Experts of a small language model.
Experts: 64 experts in each of 14 layers, a softmax router.
Below are experts of layer 3 (counted from 0) of a mixture-of-experts language model. Rows are named router (the router's row for the expert), gate (a neuron's input weights, with its number), up (a neuron's input weights, with its number) and show model dimensions 0-127. Each number is 128 + 24 x the weight over its row's rms, rounded and kept within 0 to 255. Numbers have three digits each.
Before each expert's rows: "gets" lists some tokens that make up at least twice as much of what it gets as of all text. This comes from a sample of Wikipedia text that the model never trained on. Tokens count by the router's weight.

# expert 21
gets: "°", "0", "A", "C", "S", "D"
router:120143152151095135089150149103135095150104116144176087100137092162106158110108127101134144153145104149141099104127140166154088109155156126094146101120084154111137155151127085122153136105113130153146110112121150093121122143180083163107131135144093123088123096139166140163109153146155163102160144111151129097165167122102108165107105100129134098106114117114136125134116146127090107116140
gate1:130130119146135145127126136157133175089099197140154144121149147126104136124131174145125115119117103151132147156110107108171105118173150157091122117122121145142099093170111126084123120121116085171149134136177131117127158159143116149092147118102143153129111098120139150113143148125123104164160145130112087178080069111111163122107123132147105095150165139118167115145091140102116123132135
up1:141142133178182135175094147106169148128116138140098151109124130126114129116134135126106116120166128164123117124087113088110125118127154108096138138117116156129153120074083080120120087119119135190113110153117126123132115186133151145148099128115121151129116066124112132143122100124119095121125111146095090140161128134126120159094123117133140141149161132125150104132186066155118163158147

# expert 60
gets: "al", " of", " and", "ic", ",", "8"
router:083138155146096138117141142141159104141137125160142078122080105133103135087100148141168136173130117169154132128116103122142097113182141114116149099128095149082128152124130122095142146104156121141136114109092160085092140135155094145117135162137098156070116098149108141145114133141126131123153148127129110121169139129117097153094121126140156119117105109072169089106150150115092120120158
gate1:168127153127168140134132084090151112126093139167132091087142128159137128101086148101125118127092067156121169148102123120147126101135114116147156138107148114116151128114140146137158082113138094141097077121121159112115113171152102117110122166127134119099119112132125100154095127105111140177142097107109115136130150110106129079145140151121126150157116121137142122135089175129079110073131
up1:146129168104142095125127108102134120116106169172162133072140131138144101134068119132109130098098092165131187098124109138138120135139112108148164120081144149121139117127112128103122062130139123127100135162141155110105135132146119128105132164129108135121123126135125125118080140085131186132117103143118100183093190134108141096168120145119128128143144132108130148143077162116121127127108

# expert 29
gets: "\n", " ", " the", " was", " a", " he"
router:118134160143103149083146157101142110149119120134155101109125083164094173103106135094149148148145121138145085112117142160158096112155161113091167113113105153114147159149127093125145147105117129155149103104129147088104129140167092162111116143146094138102105102140159146164112139161163161102154164116157123090168161112099101172110110095130129114114110111112131124134143150137107110113156
gate1:124112093116111163105123168122144129125122103111123148076126145161138111128135113166119129101121130121139146134140150130122114118140135131068118124125107157076141095146147122119122149121087129133151142140179157121111181142104148147152161114156102107144116141138129208137117135145154116129139129083143175152179117124117124144155094122086157094083091109099109139178086142155129109139136
up1:144152128135150103119130079130087137118106149112168144110169138130145123120114086139162143158126172089121103091123161142135115124184117101140082150102107178135156143129127139125145159112139112160137096101106123139115140121158144139094128095138093111145163105140122143130126099072137096117162129143096147161137110170170113127147102087123123098148133135076105156123097112145134159094152

# expert 62
gets: " ", "9", " a", " A", " T", " is"
router:111129160149108136095151163106148103147109116144146110103123089162084164122104138104152145152148125137143082106108136162156099116153152116098161114106110149113150167150140094120148144089122124145136108103119143092096124133159089160102129141150098140108105103139164145155097136164159161105153165118161124097163179110102097170108109087145134101109107112111144119121146143131109103110156
gate1:128172125152084119166117148126102142126098163162117170152118139116158153139130154098132081159149098151128154096088112111156114054163129112125126133103113145099117119132116158137122144094135178169108124117139152137116155129141138152136108116119151175131159119206154124132122134126126158111108132128122125131112144088098136141147087141147164097120093128104113174149117141158150134099131
up1:129141086135115117169094202132116163082124094122117164149128115120166157131145169147127095128144114165136120143155134141128140134149149129137131153075120139138116125118110129104128102165126137160123151082148132149141168126097165144083130136116162194167173119148122090128091113088152122128163121131123128133098137118170125160167144132106132119097123146111144176131135152140123131154135

# expert 59
gets: " ", " a", " was", " is", " A", " T"
router:108128158142103140092150167106156097149116114144150101104114092159092173112102139095157148152148126130150092105119135158162102115147160113093163115112102147115154160152132093118148145096120122149144103106128149089104128140163095154105122150147099139110103103145155143150101139164152157102152166124162126098166174109098098176109108089139126107108107100116135121124139142128105111106154
gate1:115150141116108136179141105100080112138107112127091140107097132093133128115117143156106203161123126127133115116188132105145148122120169128103180118107120151158136115148116127142132122099128072125153136139148129161111123117123126126135126134150096088110100133181043153126117136144150117152126105093133133126167135084110122115069091129098168125124138116137127144098124126108143129112136
up1:125118122099138137115119149107100181146158098116173098189158084155118123103130122156132144095104141145142128145111147114112166119146100129138096118112120123123146119101069124127115172133145143155126146098147143139156178105128141146097112111124112126170115195110154115121099149101142114135128131168106135115090149090163123108095133163140110130120110181142153095119140154157127086106117

# expert 5
gets: ",", " and", ")", " (", "),", ";"
router:108104149146128131112144163121166115160128126139149104123076126193129166123111152150144127166130132160168106125099147136175115128205165077111126114137106132115134137178159113127132175120125147138158120127107162122113185132147063160118156131139084164122119121137140160154123119147151161112150137132158123122152157104115124156112113109136121127115121105130147124122143146081123123109137
gate1:083133109181141107094153134126145113162098134106078129181121147128153116130135152136091169169183135173105099136145134169117117123100117124152127111081125142104149107130142169130119121138151110116121102090109111170129158146127112120117099129097106134149123119159112128139117147095156146154066145116175131116088108117161135115138169107139160122127162116155147083129099145111143128144119
up1:166118134088135147169105117107136158105157131135170155090125087109127102113102086148148114090080092128115164091118132115100137126140146141107122128152132106148125143143125080099138116095140150116142143143142151114125079099118148134164148127165160137101113117098164123100127134152076101112169138120104124143159129100108113117128082131123094165116089133102139192122155114169114133136138

# expert 23
gets: "e", "te", "re", "ra", "0", "le"
router:101149159152097142111129138089103116152097088117124108085122128134107136117129112159134142145167124135151129109109095133158076096135141127107120104120128165127126169138113108093159128110110096149176113102124142136130122149152124148124099137176120120131106111119152161166059146172102141121166154092142131140107126109107133152089087131139122106118137178116147117086162174075118110131144
gate0:137148141109117125148158123112114130176092092156158121103127171112126117139145129154067102168115138138148117096176126146148090118132109135151133070127132138109155107109129121139193108123109115166099113136110149150134136132131110110135075125107132103157100136118113149146131161149164140131138130117110154136128139119122162172123098122151154144196107173131109128106099182135137181138139
up0:074112137155120104111099178144156146118176125115089112131126105163141108148125125134114124093140089130138157123091116112149127145132069122141142150155123116141118116126112144127095154147107119159117101103133120111106128171102195085132131154163123159149157100127127104116132141122076130164123092136127119112125120140138116120157166120112122095055113062132107154145158131131122106110142

# expert 18
gets: "N", "S", "C", "E", "R", "A"
router:106171130153117144120150148103139068201137105147160104114128089162099131099148146135157172123140092130150107101125128136147091102117172102095132108094089132107151155162151099138148131113121109118129133096118135102131142128155088136119137118154085137122091106154155138181101133149114163102154140106122116102154164117101118169100093107144131120107118133122112129117127155110084123102118
gate1:147136099123153172125085147095100157152136121137134122139141137108088117123114063144144127174138104108130091108118103168136106162142152117132111116148102123086145120131126098048158122125145146106111118123124113134133173122141185148104148093151093135111100126121125183142114087149145143130125165154119164149134141131114114135089145128115103088125127177132124155158144163123131150108100
up1:145141109123146111134202165098112074130151151105101161117082108137106134104141135109134158100138129154093118101147119154128143141088109149143142116135127132112139125111158113104113136092116126094125126149145096120101126135154075161147163109096087164161173129110086114120124139104152079126163112119148115145101170126138101105101143078136141146184129118107148111142110138132105116100120

# expert 58
gets: " ", " a", " A", " T", " D", " W"
router:101129156147107132092152158101157102153109120140142099098131092155083178109104146094148146150146122140141086106116132157160097116142162112093161116104110153111149160157134100112144146083119127146140103104119151094095127135157091157114120144151086143108102108141162142152102127160146158107151171118161126100158164113097095177105110087134127113114110102119135115130143140132113106113149
gate1:126149138129116072098136143102158135169102125136139118170120133134140157153119126163125083155091125105119158134116127162113144126118118109131145091099135157137112125112135140075159159136117119106151090075139132112096170099102139176165106149122116101127094111146107110121155109135089158102159139101151161130137127116126112113138120143150097184126088134128144102072124114145127166082158
up1:087154154115123136120131137124135129119070109087111128124158150120115149153091123151121131161124177116092126124162122141147146117126083133134161124116140163114103118104115118096103148137167131094137123085144161139155163103126127134200095104097130139138132125145107133146157102136109156145118167145194172145104092133125114144149130103123115160151114144075147064127121109156147120129140

# expert 56
gets: "5", "i", "4", "al", "us", "7"
router:115125153161099148085146137107108120130096110152160105128104109166116166115110132090159146142145123152138099125125115143149091128159138109093155113120095163100141173133143090121154135127116167142125091123141142072105145168165102142087157145165100131100112098136146134157126144153142174106145158128153122085189130114107109160091096128127125104114142099119156112135117151133099097133148
gate0:135178135087090137108104097093118144131142117143105145144123146148061110120103114133106182127170152166139152110071130135102131126070150137143116122146091137119088146130164141123161117105143144144111178125119148132112157123098098161130099146124174137123138156175109157151118127126136136081115129123157128200127156138114161133133118115142119108115115124136168128100139121122109155105114
up0:102136145169121120146132139152088128109130142118099125126167134082097116105135141123118148141100088116101100109126113148117122152090137094134107125086094163123108156142149116123118105148148150166125170123092118105072127109116153129109182143124086141135175134104106115149151140161100098131173079069086133145135174134125140131151154106136127101142125083134141117149155111095141116095128

# expert 61
gets: ",", "9", ".", "0", " and", " He"
router:103153189150080120090135135094129104131119126151157117106088111143101139085071137134158127177134131134161133091094140154142115105168137082115144096125122136113126132139115096119146160116112120142145132125137138103085156145147094142114135166138113154125125116136145156140117128126104146106151141165134091117168201104123118157097114093106136111136096112108149113116106149093101140082145
gate1:123141153144067119126157144083115145100117167142156137105135154152154130100070108097106110147130110103138120096096117147106123133124086114156136123170134098122112146149107125140080137120105129084145126110118166108140165104137157199137164148145169143143172095124106119127124105099100138095145108151141103106116141115113141091089101088126119143143137115141113124116095150115116155091102
up1:168124146162126107086134119127114128108100126136147137101093123103154120098115112133120117109137094148116138086127142156089135118145118130120137163168137122128108200145138124141070152158086100107161133084103131147135163153121168168146180124115156112140163108132135157090112083106069140095130143148119117128118163141080138096109103089139129148145119128111141126134111136105119102095119

# expert 20
gets: "\n", ".", "|", "==", " \"", "==="
router:115144114163108136116129173130141133189132115193142103097091109124131123092108145146144161158135126138123110125053134177141126121116136112110144124092121138114185131132157109132153168129071134135163137125086129108113164124132112138108107143124113192119120113137144151126108125133156131101148146092145122110129125119121117152098112124159153123130058105117183137115145132111134095139144
gate1:128097137078089118168123176089131148162149154151128153097099149136142086136128078102151139131137146118140125118108121126174104141104123134115137153127135163120140131136182104184082140123153176115167110122102138136130128094123117094177138125123122175156126113164108134072160152143158119127122118127132123133131083107116142131136168132145142108125128152122159110091167134163110126132162
up1:134100140099099113196138170093130154142150147162105175101108162123114094130141096126156131128145147127129119126090133135195093138094123136101143138120115176110178107152165114149092134105153180109149105130131134141126138128131133104177133132130110197128137127150095126098161158142159129134125118127124124145126089113112146124112179136139132104140107146118144107090164119138134133120164

# expert 22
gets: "\n", "|", "==", "-", " \"", " also"
router:081144123154079136120138165121114127161122066151135089113122120138124133126118144096156145138141123132131114139097133161145123116139128116087126111084121138120165148148180095136165176131066145154146125108102126113098127139126121139135092133119108164120087115148168173129124125147175126106148160086140128103129137114138110147118123102124186101130073111122189122125154140134133114127161
gate0:145154109125105104108172135105111131150131127066162144134095117155119122125109146119156135073143178149103111158164134150084145131110133117122120115158116128126102116116173160117164139111145084163098148053127109135146160113121124140149102180093159136119101124123119152159136132167101138136123115129132138131087163127109123115120087162123150122106115155128123146137179098127172113146113
up0:110109141136135109147093103153142113138127192155185113137146137138166121170161154129111134134135136117130128106110075110147107106165089125153161135131106140136125131147107133126138132157132159109142118146113092092075108130162137138140103091122137112143164168126158123098110174083102139129117093114151109136155128184147123137115126151117108116148126107111133082119078121101080101088158

# expert 1
gets: ",", " and", " or", ";", ")", " ("
router:104122175148130147098137174131157117168125136143121082129101114212128145123125137127150122147126126143183124124106140144169117122171168090113138113135102119098109150173156115131138157119124150130164103120097161126132173127142073146129149132146107138091110118149147167170131115137151166094165126114169121104138160114093124158107099112145128123128127123099139114118162148118092114123138
gate0:089091144131056144198122129144149130123185095127129111165123111138127121107131142126161109143130135132177156116128116110120146163111143129097108122142148096111134135149140112145134114130147121085162110088134168116146144162094129170100107100107106119086117124119130110155128093130156082131102164137120141073173143112163129171140139087129172127152151117136129136127103143108125125103128
up0:120141119173154159175156138145122168089122127100144134138135114141168122148136124120152168132158133120119106139088133123150112103107149184131135116153127125142097165133114149162143153112130154092118111139110112091178104127071122120123124127136075098134090098131154131169136143105177124077100148115145138101124128111113132119118144116143136104130107125142164097123140144149197150182106

# expert 15
gets: "o", "i", "g", "a", "er", "d"
router:117143141150110153125125141073127110177105115144130119095130104145114119128117097116152143138150118148150093132130120132155076096135133108101121113116127120075158131159133111117148144109128121143121101082134143114134126195148127154085125131139123142096083124130154165141129133157131161137138168084158144116150119108096110152100080150126114126098122176146130097097179155088090112110180
gate2:112098111116107154131148107098129111145158084139128130094137147146092092144165099164105127144143085116150177107137100112138124126105111118098098116142144143101162069139147153126142121137116143161110122129139090127120129161154142164063108150123166099141108151102138159109126128150175115101172118125088120150102123134114136134111137156132178121105099103114069105126137147118085154127151
up2:097124100104121131135111118085154152156144118143155146118128125160121125162162101183129138147186108097117145128104099131144117159142103095100079168138153099086137098130141152121123118108132133141116118129172123171106133169153145109070138183101109123123103154143137161124124167141137139096144111157126112171131088153114127104126147193111139128094119113125087132116130154149128107117134